From a checkpoint of a small mixture-of-experts model trained on Wikipedia.
Experts: 160 experts in each of 11 layers, 160 squared ReLU neurons an expert, 4 picks a token, a shared expert of 128 neurons.
Training: a variant of Muon for the experts, 7924 steps.
Below are experts of layer 2 (counted from 0) of a mixture-of-experts language model. Rows are named router (the router's row for the expert) and show model dimensions 160-319. Each number is 128 + 32 x the weight over its row's rms, rounded and kept within 0 to 255. Numbers have three digits each.
After each expert's rows: "comes after" lists some tokens at least twice as common just before its tokens as in all text. This comes from a sample of Wikipedia text that the model never trained on. Tokens count by the router's weight.

# expert 129
router:131168189133105145079178109139136109114104202091124070164144158169125108122144166076117181180071155080101126102131101124106129139142111069170107179151141144146090079104152155161131164139084105120139116145163101142088089101117111153104091123132184127110090103102111099168078124160190091142145111173119137108107139087194079088142127095082083145139153165046142216137152140155108127095157179118164135064109142115156104089154144067116202188124097119141133133086107194134099155086086129
comes after: "-", "-b", "-c", "-l", "-s", "-p"

# expert 145
router:087141168131069107093169039110137077138127096148146103121122195133150136058143102138083142169088176141126138130169131176070159067186119119140154112176124168148110067120134160146177181119150106126149124131082110174089120134126120133128128120133173110179147106145106131134118095137116151141134133089100124160144153101175158069133145124113097092148108115147130210115164079135166063111098069098079066114166130089164100097129109152169153140150042064123117129173104156088090134139074125
comes after: " K", "-", " Ch", " T", "K", "a"

# expert 60
router:173124144173173238141152096119152083089093123147100146145109085140107121079183161146124078109129123167197120152134085163154138108185136085139126094144164104141109129122072081124117090121181127103078200184144107101143076096178134134085133071159156178163093088094152119156069142148081132199152164148138129094147075154135085129109140085154082091119143116124087137134165174121159085157130123171127103145171131114134151099049130168167147134127173135126075130144151136155168068128120173
comes after: " H", " F", " E", "h", "r", " T"

# expert 39
router:149164070159132148121143146112083154118157159146147148116157134142111140139147128131099150136192128120135065124152181142113109065153107159111129118061123110137138101117133090154092123166232091091168079132164082134138123168171098082075124082125121168141075126118134082077160112182109148105115139110109148111090154170172088101128137139102142122103143138142108158119149145078115179057180157094139145117109111171056138081094140046137116132179124045136113134143145164174191180122133155
comes after: " ", ")", "%", " %", " in)", "3"

# expert 113
router:156191140139084105119109183198124138138144127071101149144072103175125148113140047142088165171147173174112137138125164121144104089147143091117122093144153169148040136127124146059113073084195105124072107126085150076108085166133175102142199114158165161128152123156078193119120151109178153117170171143116104102176110165108201081154130128070095148132116127145117135197125133151153146132150147133147152141108123091181172092163120136101140159144203171096127157132142083121085195126075129
comes after: ".9", ".4", ".3", ".6", ".8", ".5"

# expert 94
router:121114132128155142120118099185123085108078111151178149156147154182085193082097123065103114132084107155158149176073085076155123118157119111155176140133122148150156190122132107090183102090063141100118124104079128120137125112107140142122146114120090101143156179124120146088125139117201213190044195141085153160101146148155153128114122156107151103141171152098206132129140107147118106163139156053147120104156098181121155151184175084178127094105138173135156083162133155154111105142094107
comes after: "\n", "\n ", " Title", " Name", "\n   ", " Player"

# expert 134
router:121112185107125083107147106141141112111143166125134193124090081172106131167088164124141151165116137119195123147119156148140115125130132097112120165077147113097137106115147107130110204150052091089138108141157097117162077067166150108126124122106140114119147091171182061118077145149173079120105158129093124147093179092152130108092128157087108104106183075106113103093158183104162151089148135118136120091172140085091179133140164144157150200087158113130131144034069124159110148094111093
comes after: " the", " a", "'s", " first", " his", " The"

# expert 125
router:168161126069112087122155147124082167170114176096071128120153165123099128134158124122083068172104115166166133197100100099145147130124136106158158121132076084161112113190085078148155130162164088111070159175100125158159117167089101202220139156160167086156110120109121145112160156105056135110180074112157122136100123092189135126163122122140089100064173117068148102129109072102142129132096157189165108134159098145078089105130091135134142103126170131203099136083148170154076135168063079
comes after: " |", "–1", "–2", "–0", " 1", " 2"

# expert 62
router:175171166135129153071093101087146170113138144138148086077167072114064124120106118074081125162124127155134141143157187083114150155129150169152097176124145081136086146114122096182175141097080096151117121084067084127111101162109133061099143143123195132097124093135128099177084118092109139126125156119149215093123106096099122123151119134133093128142140090093077055110154211144128127125083141112178130103156158123141121110113121107150160178106167144136166127144076142128117202143132141
comes after: "|", " |", " (", " (1", " R", " (199"

# expert 75
router:154108190153109134110114075100092109072140080117166121136110152155116141142113093113139160109168127115120153112059112067093157143155101167141148100138116118158085186089120112142138145164053141210140138156081145118126137122081091134107150152160116121090151107108035099177158131116098104116131154174158103130108106135166176098149092087142139152147144120089124093098078167154116172228115113152125183107133106100138144137125146118198120133109111127158080163178082099188115192183114155
comes after: ".", "\n", " In", ",", "In", "s."

# expert 27
router:124109103170142163132153157120131116208109147104149095094140118154148182100096180154166159123100113087106138167111123142122148116158087093054100087091091133148138151134149107158160142093176144154148123127087123170164110181087137148103113133118150138191197084127143160137105109098157114095111197146075133149091170125158165089105149084061181167115154190099141111161091119160135151091110132127105154148087207214080201151140120110168099106182147166095141136153160121096133114155101116
comes after: "\n", " 202", " 201", ".", " 199", " 200"

# expert 146
router:184140076109150115139102068163165130129077112118102153144091088069109123105114118113117147137130131113150104113144155083127104208158114122126159170095101108130082111117095105066134104113162162134103141140091125191106110153123193088144139102111155092190138056153109149126088112121095099150101161120137171178105150138112081125150131146141105126079157183152166129159095074171105090123099060129108122080138178097094077115132063122169110096095159165119131148125162119176109104131133120
comes after: " P", " V", " G", " Z", " S", " B"

# expert 128
router:133125130181145108129047151175168112194082155151105131167155106133074145143104125127078163131080159148106108129118196127088163087113115148169127153084112133122146161139071146155175079094071142106091088149098087124145166168141145156156169157105116178197146136107108128109108145106147119151186104074099097176069122143140175177140113194095135141108151139100147121138162027092133169086130128139076160123165110139129126066170150156130094164148148116109134153113163127130099141173120134
comes after: " |", "|", " of", ",", " with", " as"

# expert 151
router:144103186096091082159111083161123144155088097079120148102165111141138141065117101115179162122164092111122117153151138110071155113155094069091152086127153102160098146140143121190153079140062148137165129140101097145152127170145115073111088129143159109111121100120126134104140128092153141114105105156127103133087129078101144098125168150118165191176141152119089054173104068114189166073147077133094121104089194156096122123173167148168067174163140149116138137202173143164107069109114173
comes after: "\n", "==", " ==", ")", ".", "==="

# expert 67
router:147119139153147164151148144115052114101102087174135145209120115140093168134088122130144168093145127115172148172070142178118075157191053101125143121114093154117137165129090139109154094134155070097098097094093086148100202129097106106189163140101105130128146122146167154122093121147099086160095150133092148113146151190178161162101086142089125188136058092135103165200153156110114139097200143114155121099136112206097181145158184088152159091096112142127128145105165158129071098160175111
comes after: "\n", " Year", " Award", " ", "6", "\n "

# expert 93
router:143172185073146158104081155103076122139133152126128085116163142103162057114156138167122139111095118153179108138176107154138091173074146144060142117130132118202135130093137137105154138140204118128131078172129158090120156171070117171127108094194096151134080143144176137110132082202165093111146175111135110142150152115122108089116133123110143141143131177137134134135142120043153045112179066133157101059135088138127134100079130163160184112131056077086112148153119129066109148110097166
comes after: " C", " St", " H", " Cl", " G", "C"

# expert 23
router:054104159086102079111091136076078112155068203129114101067180174151062133138171073154131088110125177107175176159124140156198064120142129200120090114130075131092104109173130204109156113078095087148061082189126120140129180110108151105092121126144083159106104128118143125116096103184134103149139140115093180205117113112105145122179135091112084108127113121152096135100148133150101090066165110113121153090155106095127141152134120161135154129130091080084169186107136141166161174062154144
comes after: " and", " the", " of", " a", " to", "'s"

# expert 95
router:120161106134095094105178118101123142131081188130151177202128085189092081148141075109119109133167142151131098102159208167176161141135127122093079161149031109150147147111166127147149040075116143109138103081042114127115128178142088110089154092150144157184183112107106186161094163136171184099095108157169133055143109065111161155120142133110176095091111128116098140101131148105122155148169201094112127078131129113119124176105107148076108204168155107115129093127132201130135128081109075
comes after: "0", "8", "7", "|", "9", "6"

# expert 70
router:129125192122121106132152112067109101141074114092082198117132119123067099127148153141146157076115147143174082167118166101104089021087138138180060079137078113115135134119148136070120200067163083122101098121142110072110193171097104139120136167176076176145166159177098098131102116106176076122115204092107177120108155114102160141107068126151157094180097078162178091174083155114145104103183117111149116107188125147064152151157099124143097133113162087116145197101143113142095168106113102
comes after: " |", ";", "|", ":", " G", ","

# expert 90
router:141137134110112112127107127075174086175146104100131115164137097116099105139132104110164105192084144144117091191132128084141156146099118112141131171136085133104178092194121134184145128142182134139113148144160116146182173155135128136127127146124152127131112112155104091162062104087134153103159098091114152088221178066098126215086147120094140107098096092101123120146154113157139140124130093061103114124120141127167120126156082145112153207203154081140082120174143106146117049095167140
comes after: " |", "\n", ":", "|", "-", " is"

# expert 16
router:126153100094123076067109089101128150183144149124087154098148124101129144117161103131160148096086130079167087153067103140150103140137123129133111068116135127127174123112098164081101140114129128162124145141142096108111083139159178102088126115135095113185096157149116115074078135127157117139124115035119155140143129176113071155132110130131153095150135100111111106120171150155167140118188089127144077118122016122131135114141078093180161133134112076161119129128176139136068107118132157
comes after: " S", " M", " the", "M", " of", "S"

# expert 56
router:181115078151053091121137172066145137160113183136176165143071143166059109181086106086111182094184183083044144086154127123189156141106095172112113138141128151107150157141158143183103146091110091128088154127108109141151110159104130118126128139105150144133183083166133190180111150083135166160127114120190163169106128125131092161120123128180111094147091164124078172085129081134123091173110140115125131106147112114141131114150151203071169157216136135140136071127081062146162078075137060
comes after: " in", "|", " 196", "In", " 194", " 195"

# expert 99
router:079126136160153122179108143134151131190129104126131133177088124144166150112071142137098092110110139136148118070127126099108149172132110115132139140104084125127154144162113074165157112151188145137153083076109107088158099139107074174128107102066127116123150168065147134155148163096172126142072174157073122120160133137181096153070104057105179121118078085135115128129102073127127111117136114115119089118069177078145129094101178128114131184146099172134153112156156108091132136087175087
comes after: " for", " of", " United", " the", " on", " to"

# expert 156
router:095110125103175095102101084144203151103110158099181186098129112152136112145130122050186149146113132095165102149184105124167119118103131101121133143137143169172164071149083164069115142098170152130126127140109104069146127125114127086146100179162119099175111122181167102108048158105086098148119149110139197110138208115125187177156163161106090115169127088064138132150123128157146116125155156084138167139161035121171120097134071115166139158160188138190093140113122133163155143092122177
comes after: " S", " H", " Sh", " W", " L", " \"S"

# expert 18
router:157135142156143159098142089138114121211137116080154132145098146141173166146039096138089156151078156115089190143132150128163164128081086109143118167179162188091132066175055128104139094125096170130146127225065187097128153139145171148130104165097180122171146115125119136131136108182091101151139113116106097157169200095177108229129133123085077090119061149143146141149090076119152138100149103097065158146086161120160158104101099152077128098118124156095104177150138134072179105044180148
comes after: " in", " the", " The", ".", " and", " of"

# expert 40
router:154097174164168147148133138124103121153121109164066178058119100084137117152034118141133172173204152119114137097065128088165069104154134119117172174078110107128113158118141126120065112162093120140126116128188187113179106160120148142165141068090056134078102087110202122111140105101085138144120158143087083151090138093148112179066068167087127087107159110122118134085134124126104102103170112150110090135097174120127154061158159100125143132084145149159147129066113102083102168087125090
comes after: " of", " the", " as", " was", " United", " to"

# expert 45
router:093095183089179116140114201164144104092123099126164175137126065171107216125109133102112138174109096116150136137035067064152100086162159129132137144112107115123157137106128157099149103124101164135134128100130137168109158152103154152124174124068074104153142114095168181135089140160121138178123147154137131144109079153156166137088104094140131173110138176158115089166090100154169146167115176105148138126115102161097127139170150143135139072098165132162120143202143114095126120212113125
comes after: "\n", "-", "\n ", " Type", "onym", "omial"

# expert 109
router:116147179174058182114124163152075141132103099102120118128148131111096159142140153135173107079127119169140133147131166137129099122126156082133133072116121120121158168117101132158130108152142137088151104157111095148105117136122119146124166141075151094159132140181178149122110192157123075091128190140084185095116138124178151144160114116121150181102162153103127145158083129139129189123178169098112105131162137167057183102128146115153143108151134171179141108137120175102058113149164089
comes after: "\n", ")", " League", " Cup", "–2", " season"

# expert 57
router:133126070102130146145079170110141074153066225136142157149095115106144147090151167163116112157080108137112154162131120105144120142148090176155156150083114116095203177135134109082080154096097153133105155086087106120150182127062098165084167081100112122080108100119099132127182121083064156083111091131101137061107128110152116113121173152197170136142109124206166093110093108103142156164058123155134140093092115143118124127132186140084110187129101143131128155093071178135114108157148092
comes after: " was", "ed", " is", " be", " were", " been"

# expert 101
router:117141141134168121103139188199173101166194138150108142158187192114128137084091161129108129108135190136114103108154136134126137127122073115098171162148136122102107122107095112168108098109091075145194069112106103171124142099151149112090161123148149193144115161144110099117126096101149100157149098101133103174135136135121175089147159124090129183142169161126118108140130110098165185209112142168154181178156150120156102110199104137122097189069157130053084094146053140138128110150107145
comes after: " |", " /", "°N", "%", " +", " −"

# expert 144
router:123140119113145095077107136144130106117145066123125120170103127084130142153077141155154101137121079225150086169143176118115160126085154115141192176111150121169136074111159103112106070167139101149100138127123065100095177072154097129090120165107094120105117138154047174106132150130158187106116108111099166014100099088121142084141125103139105108123128118117132137112150117105152126123115158067156107190086143137091182102137103158139145103097126096166163126138114160106110155124085119
comes after: " 0", " 1", " 2", " ", " 3", " 4"

# expert 13
router:189133177123140092056092126148151119165110096132147133160107087167148132153188160166131176147112168102127136136108156083147162163094151109111144095116119116085164125123119156111089092123081095074136063137173095097127128041137182124163130134156172098112134192159133103115104104119166100088150155110072109120113183162087151233186119134132093087087143090152131139111153116142129119108152196149112079084095071139126127068158105141121119186139132120107134152167175149113095103130145133
comes after: " a", " as", " with", " in", " is", " of"

# expert 137
router:146129143109171129177138166154175058145159129133131122100146130157127118113124150149092107141112140076133184146143084083144139127107113126073155112093102149161166115153143103149113174163118169132089124103099126103128132169117196195093160135140088115100177091145097141079096144172160114112169138070124066086075172094151137199108096105086149149159124051194138105097084085164108063112106069131148102175127122152116162115122105103147090157181121140101115143159163100064115096134169106
comes after: " of", " in", " to", ".", " from", " with"

# expert 46
router:103139119214196120126109113130075163109126178197119121124165111115145187149092114146138116165171167129144172130171156134116136178130163172131091098088112116113157115190117173083161098127136114169174144132150143171086196134112120157143151093108130187093160148205150154155115116160062113122160141177079158076086141095155178069111108166090142100123144089128128127188144138093129154168129129137164134151082177143152110139123144131135108067109142115166184087122108127158066094159165155
comes after: "-", " |", " •", "|", "–201", ";"

# expert 111
router:065103113129120113127085151112026106113129120141120130148169101105159141119110133092097072103151154099117065150085171133173116120111085118132112057080111112093123127136173135126143179152116151122142099152141110089140140075145170101093173127128092115071163085104149109098124108165161106124105168109122122096139118156142157066106079163125096162145129056172116169053137156132090170153109166112158211115186131111080167181107160082115104123177134140159164167097125180099128143168173194
comes after: " the", " in", " a", " north", " first", " his"

# expert 80
router:087112116149106157099138101156089150095127123167173188099099098159028185140121101125169096201116144119093118130155177082137145115139147171168143131147162128096151224120150150107158113120130082080123089126127168144130127115117112126122147175102086180109049111163142106089106113142150174109172128128104130125092163089114102142148108172097133150086147140132186087145134181130119141190110108104165106068100102101118117133111096104123126155145137098134102068178167147128091175145096146
comes after: " |", " =", "|", "==See", " a", "==Career"

# expert 131
router:152136123093140144176135144105136134171123131140140122124138114072137074084087116141083129099129206098148136068107122119120133128078090177152122151140165138077177159157148135093091144118059175115152155096182205081132147117084138161070080128137122116089108164188153169094136090113064116112129170146220108077150140081188154163143131146131110131181084157163108169201109104127108154093110110148085195122121131168153164168126176174094143158062095162078085127067100128112134065140132068
comes after: " was", " to", " he", " also", " He", " and"

# expert 32
router:180094148082157106163131176155093127143113129141120105188122111133108159121126089143094144175117042203170139170125067101131153092061065121142190110155155131090110120138143121145151105161108162159105122114115126162133127173125152102103177090130094130153076117150174085166118104144095104116119186136054110197149141129071164038083156106130099136131148140125168091127077110144119163191121117057151053124098116125128095120092130141170099075121137102149147167158154137154150080100084144
comes after: "\n", " Party", " G", "ylum", "″N", " State"

# expert 142
router:133075073182174065146137133174094124113085195122173085132108117113174103144123130121147114081162145133084155125156155134063111120164073116157131093070153123157166139194118206166156183146086123199115149176112111106145199075115157145138128112103088119085124148109103112118186088064129110133075133123140148127105069132118105124150146155097103117187122087145129129148127150129091133184167156112122176111149184120108098168115155134127123097118089141123102111094093120129113166130128103
comes after: " the", "ing", " of", " and", " a", " by"

# expert 74
router:177134101142118142100082113086091063151123147077108144187208160145126134172178092126133116106087172141071131144180151134132139091070098132131121105145116168106111094114129110143064098071148123197149169096127088094128123158095146168125158142151133169089073060162197136085119139097140144130162125148043157106084127148122186108141187142148175133071122144126107128132117154070159132106069116133167116093097109184068121089142118052152147150188164149127090159141131146129176132116087153
comes after: " |", ".", ")", "===", "%", "|---|---|---|"

# expert 66
router:105137148108152102182119178172150147095118137134086112148141201127142124176171131104063103059150070158095166153158095127120153114153137111131160165151178088131064101110124093157150104127081145198117136120072083157131142126150107091150166137103154138093064144095138161174158179065122143143136087123080129133102137115170180153119108129157160166106162088129167126174145146104122157116098129117146102170164079201119064229126138121145153053098118129158133112124129135143090098160147164
comes after: "\n", "|", " ", " 1", " 2", " 4"

# expert 118
router:117156118160120131121154159155138148180181095172131194102179138140062140148099113099071148137123141126134136144081143202121139107153147100078148120115100160175135119087120109135179097142149178177170094130081076124187115187141116120162157098099050140144179074166184161040124153150152091111107171114126104154105166071102124176080140160120147110125125059159173102094096121179135058172109121109116144135112133086104130105091167097108102090132191122123136092144143118067088110088185089
comes after: " of", " in", " at", " to", " for", " on"

# expert 139
router:162138067161175151060139185110107132168133152074130128128124073171097143075082142147180161107140121121132123147094062174129166103142065102130124098154111092181129172129196100164129127068159167120139093135103165127142134149119183126104106159168185162163197085121206141081113114100170152111109180167109123169106116138113197075112120110100162115121157158102071137136086133166155149088104085107118137114084159144079195113169084160127100104149151161112124140089131085077153142168099122
comes after: ".", "\n", "s.", " 202", " 201", " 199"

# expert 8
router:154117101158135174114065072146177152137112118112098113116090141133127104137143105057113094162162154145105076148079124081109157096120167195083094107104043116119177119171146165100149106115099111128094166182093079083084113166146120096094168112154129177080137164115103109143108155104165081165138167152150113065117176107141159170120118126118127162122151148094108119172159150087098137173108105126115069102144125113095112181145132094132123145118169109156110201096138155151109140121128164
comes after: " |", "\n", "|", ";", "===", "\""

# expert 153
router:118074154128145128165163138154131127137138126123123077160113142142139110057182169136168087120151135108142072108130112092132172112101077109113153132107135150154079134163099134128120143175125128163172152115158124121168128152172098097089150071122075140175113052139111070153101102119113144170147154120102138103094167135120118145116130155097105087074120118131148139096111102103136122093061120117125141181137142141131119132140044078159142145141168066148160140164118102159120069143153126
comes after: " in", "h", " District", " of", "sk", "a"

# expert 121
router:096180149129079078112125109103145076190125160166157185093130089113134125091071128089103124116151210122123116131109139130100156101182111085116232193136143124164089117074089115103088176060093111157094108193072188125166118204127167089114127091135159050165136148215153082183089097126133124112094189131068157132131104140157139142115138108130101157149182128110094114156125139163125102142108142100169103089184155131118098117165085108187140172143170114132079146146121190167146184137079082
comes after: " S", " N", " W", "S", " M", " D"

# expert 36
router:205121125164120091105077107138159067170084135142099145179127131123166085161114128118123134143188090171167131173125176138134138121138141152132096084142117125140117148117133101124156091089109103076094152085102075143059137155097109083150160163101120125155109154112103109170134103097131177126142068090137183150109122102083204140168152163087082139102159155165137137157115144162126097109132115146174171163115087182121150104176151107202185134103136176125158161185107135073128171144119145
comes after: "\n", "|", " |", "-", "===", "=="

# expert 38
router:127117172124101149075137122137140078178068108113123135109184165092073166161170163102200170099111121145106163126106135102197101140105108189108123096100119087166134117178159116127115171163125128101096096159068126085107121121123160102113118082154127125148139168181135080166085142100050088129152160070177101126068168080110063151129118158104157134163135109075130184191125096154158095083171117124117130118169117094119166067149135128153137145134110065130127143096152143142078076117067131
comes after: "\n", " \"", "-", "===", " the", " '"

# expert 6
router:119111064149126111121129180110174111126182162112175096079116102137132141117195192096092133136129152120158162110083094063096093135073117191124123116070094133195097155090108144182078124114073196129164145108142176088107154132051139147102132116173054094098160072124110174113144149069090064140112118126186156103133145158126116195140141146193121106177124141143141129094155149127090177085071086182141168177100119121087164102157144156165158124139097161151088115101088149204105148114170105
comes after: ",", " and", "s,", ".", " well", "e,"

# expert 110
router:103124085147131157156133109160128116112080121189154101116114151163168134130067100146125131143098151118100109109086070124154094125157126123113151157148143116189065113107137124124139137144101092159136096113127137106115103178127165175139137163183179109123177172106116093105150112146154114104126095160149116081100119117152116144130137092101110048172082106144152142136155087137071150139149162123152086109181167143112137059090185108077085092106092115127127113073149115120103130147147114
comes after: " the", " The", "The", " his", "'s", " her"

# expert 21
router:094142137054210111143061154173130085133097090143117133140135126120163184148169095131121142151110109132075123179133134070155119069179104135122132062144111138114111109162152127104115109138156123093118110173117143163190111161150124081097114124162111148217039137090091167121201138105109055100165110111106162155130117149162123114106199041084172080070138153174168138141131069096126184080122124090148133092105130130157091163129096131180119074182150106141130185114177127150121140179105086
comes after: " ", " km", "|---|---|---|---", " Notes", " ±%", " Votes"

# expert 20
router:116129150093122092093168185042185119175144145155133192157111167131084089117057161124119119129174155130110137133149132137168145143115172162132134129175087084113100110170155117112101122096142157111125143147107111178135178140177129141091129099154125114110150161149132129166108123124170169122126135119187160132123133100080125115086152141167113074080119086122077068054145176154138166166123130119132099139123135176136137128144091102116103162145182088144143074146133132157098085114110074
comes after: " |", "′", " 8", " 9", ":", ";"

# expert 31
router:122137143151129117062097191144105114140074130191174232137134104145116132121140165083146213125116137169116082168077095098094140130173082119120172182085137080147133101143114102127156081088163131148124120079135109149099142122132068118096165073100117142146092097163112134080117120144104179134146122136082190174175138146167153122154100105121069074123137170106144123120126106110051171147085115131123133136116110123138144168182187097137132082093186079099140138156175113097143124059110119
comes after: "\n", "\n ", "\"", "1", "\n   ", " 198"

# expert 147
router:084123157094137091100120101082176130060098132142131130049171143083119103118123074168103139107139109159183141132088107160098143174155086099138064122114111120162151105124117110068145161161181133125091125189140130175126166195140163132143153130148140075162147118110082069133111125141156145210095173084128121167114126146140046083174092115126139095093116116116173139095133120113138053168117106120130134184134055151115133118163112135152117075134060043112097158134157157145100164103087142
comes after: " T", " M", " C", " B", " Mc", " P"

# expert 26
router:114177151192136130101125109068087108159093107123063158134185147135100123148090140102166145105192112117119149121170171148119083067104117124139113106147134144112119075146143132093143118119119168142185144153147079118083110147155161087118119158133146185097164133105171122079121128137146172155108149108067083050121102182127178095103159144110170155101125149133096100159118141113140099102154170166158108087116158131083098165165128089153155146116176162076121152126156151185141129130108189
comes after: " |", "\n", "==", " ==", "===", " ==="

# expert 81
router:093148131148096094087132175148113044145104100121153143114144190152078150086119154144101147121171141153072051123164139120087126095136150104130096120161097109121136124122177127188067124151139089172142144148109134147092129115168176082088182137135144179171151173177052097169125131143146131071154159146145140109148093118160141063069140145151132138146170177145142188149085177139124146148155128117150150099175131167094151134188122104090093191129091110134106157206115137163130100117085178
comes after: " (1", " (6", " |", " ft", " (5", "5"

# expert 5
router:162100142100091153077095163170160137132109154123119123143154120139138183072074103147089170070107111165174141182145166140135129107077104122122127144167099104097102159184130173157177079153165152122110095086189175125128158106090172129089110152123092160181085140122104065124138104094115183156162080074077086171088199193143219120154141142112110096153148099132118090169117092092144127146137143127056183134128117084151094068090122150160145138119085121164128155154165170122064163141115102
comes after: " the", " of", " and", "'s", " to", " The"

# expert 102
router:146149128129159098104070080061118107142131104080131139104130111051139146159119182102166149114111145139153082141150103091129151167092145107119131118082076111155133071157182171044147109081143203122075166104115163132084181096101122135155082148125143085150117124126157101158126095105114076107118153150159133174151121145166175121140161127147052115166106105156079131139155065068078066087188045159123146098180122099124119153175100158106068074126081170139121117143100152174086222133134162
comes after: " B", " G", " D", " C", " Ch", " K"

# expert 29
router:135113083140096147153135084094062149134127091095158119136204151079163142117147117132104085114200128102095147131136133169125162107164120096101108151095131133124126137105112132133208196149129092142142119163150130104146131112089095137079150165117132099117137096176167078084133182172152093096140166105178159123091101133131075143103143163098105079140166053130107111060109106104168106133152116087151156146203159121128102149159127155060156129104173159044129133097080075134078105159181193
comes after: " the", " World", " National", "th", " High", " War"

# expert 159
router:080113116078152101138123135129132112147111171135112169128156124141130142152174078124188122178111115080139121138138129057110134134083148108105111110148096090167140103151071142124159135123145126065204106152109143079109162097134149093099102121156133110132116136147112132104101098175090151138138109118095111138180119104153107189093108086110150143148120151063129145188114091138127101163130119137134143132094091085146115142117122192171128117130184136187153097166182135147150040114156135
comes after: " A", " of", " The", " the", " University", " O"

# expert 11
router:173081077149136146111126104030149121134144163160125163153106138162098104124123141096123123136139141049108095119137155086142124046098085129123100096130153200149121143206090129166155088128118137152133161114120099176125149173104093203116101116144141190105103073092184114105122136085136146153083156133120105108110148173083218121124137087110150087122073158121113103167147113100141116122091153119142073101086113176047154138122108067120111130173174117121148143116171154131210134167131146
comes after: " |", ".", ")", "s.", ").", "es."

# expert 47
router:174132134156110122060144129124065115141090173118147117116099156202105105147091124109110142163162166160130099116201163195161141127129106103138144095114110135098120158168182105147058132121139111164153162092136117112141147121107119093112106137103131039022144080155180163169113103057122149133113111146185122074162175155139118115099038120140037093140108103111077137159087161124129132188141182078106149106123111124099192109127126129086129104152120134177179137103111138116095154079129113
comes after: " in", " on", " 3", " 5", " 4", " 6"

# expert 143
router:088152110167168096204112123111143138133183141070122107154125141186177138167180094157148123112076119140079164128126108057130081163142149123084130092101191069168142123109142074154065153125076129133110081083107138189130152101077143112093086167153061091092155104184141130137147175147159132107184117097153132071104124072135156134137129151060123075193095117167080097100166068165117154098111163200133128109130137096182141106166078171129089108175076176123104147173116113133077138092196121
comes after: ".", " that", ",", " where", " when", "s."

# expert 48
router:193129151099133084125095149167154149101162104115124126111053124169159118128127165149099102128141159075147221081111124101111130136102119116152136084104103086124101105157140137112158188133086086100115098110177161122130094066082148165112135127104127110082147122142146161118091163129110145154162120056120130081139164116143151145123181151122079155154116085168071175130197115162100136077136132176120136132119098072160199089151113134178140225131127155173108064067146082106137078101171104
comes after: " the", " of", " one", " List", " and", " The"

# expert 37
router:127166193157159148118138170166082196131135182084097099138078138134138156169148100114174111167141124096177141132095159107144121122140139127159083133118158146126135154124173076080064141094155113138128137136112087084078150101125065162172139109188113139041154159140146074146097142137111106129152098146119212146101098095094083136158132084117122128159181123128142215133144137130107111124148181126153140084157073138135129111120145096157152190184105055148180135038158142090107175126154143
comes after: "-", " \"", " (", " un", " re", " to"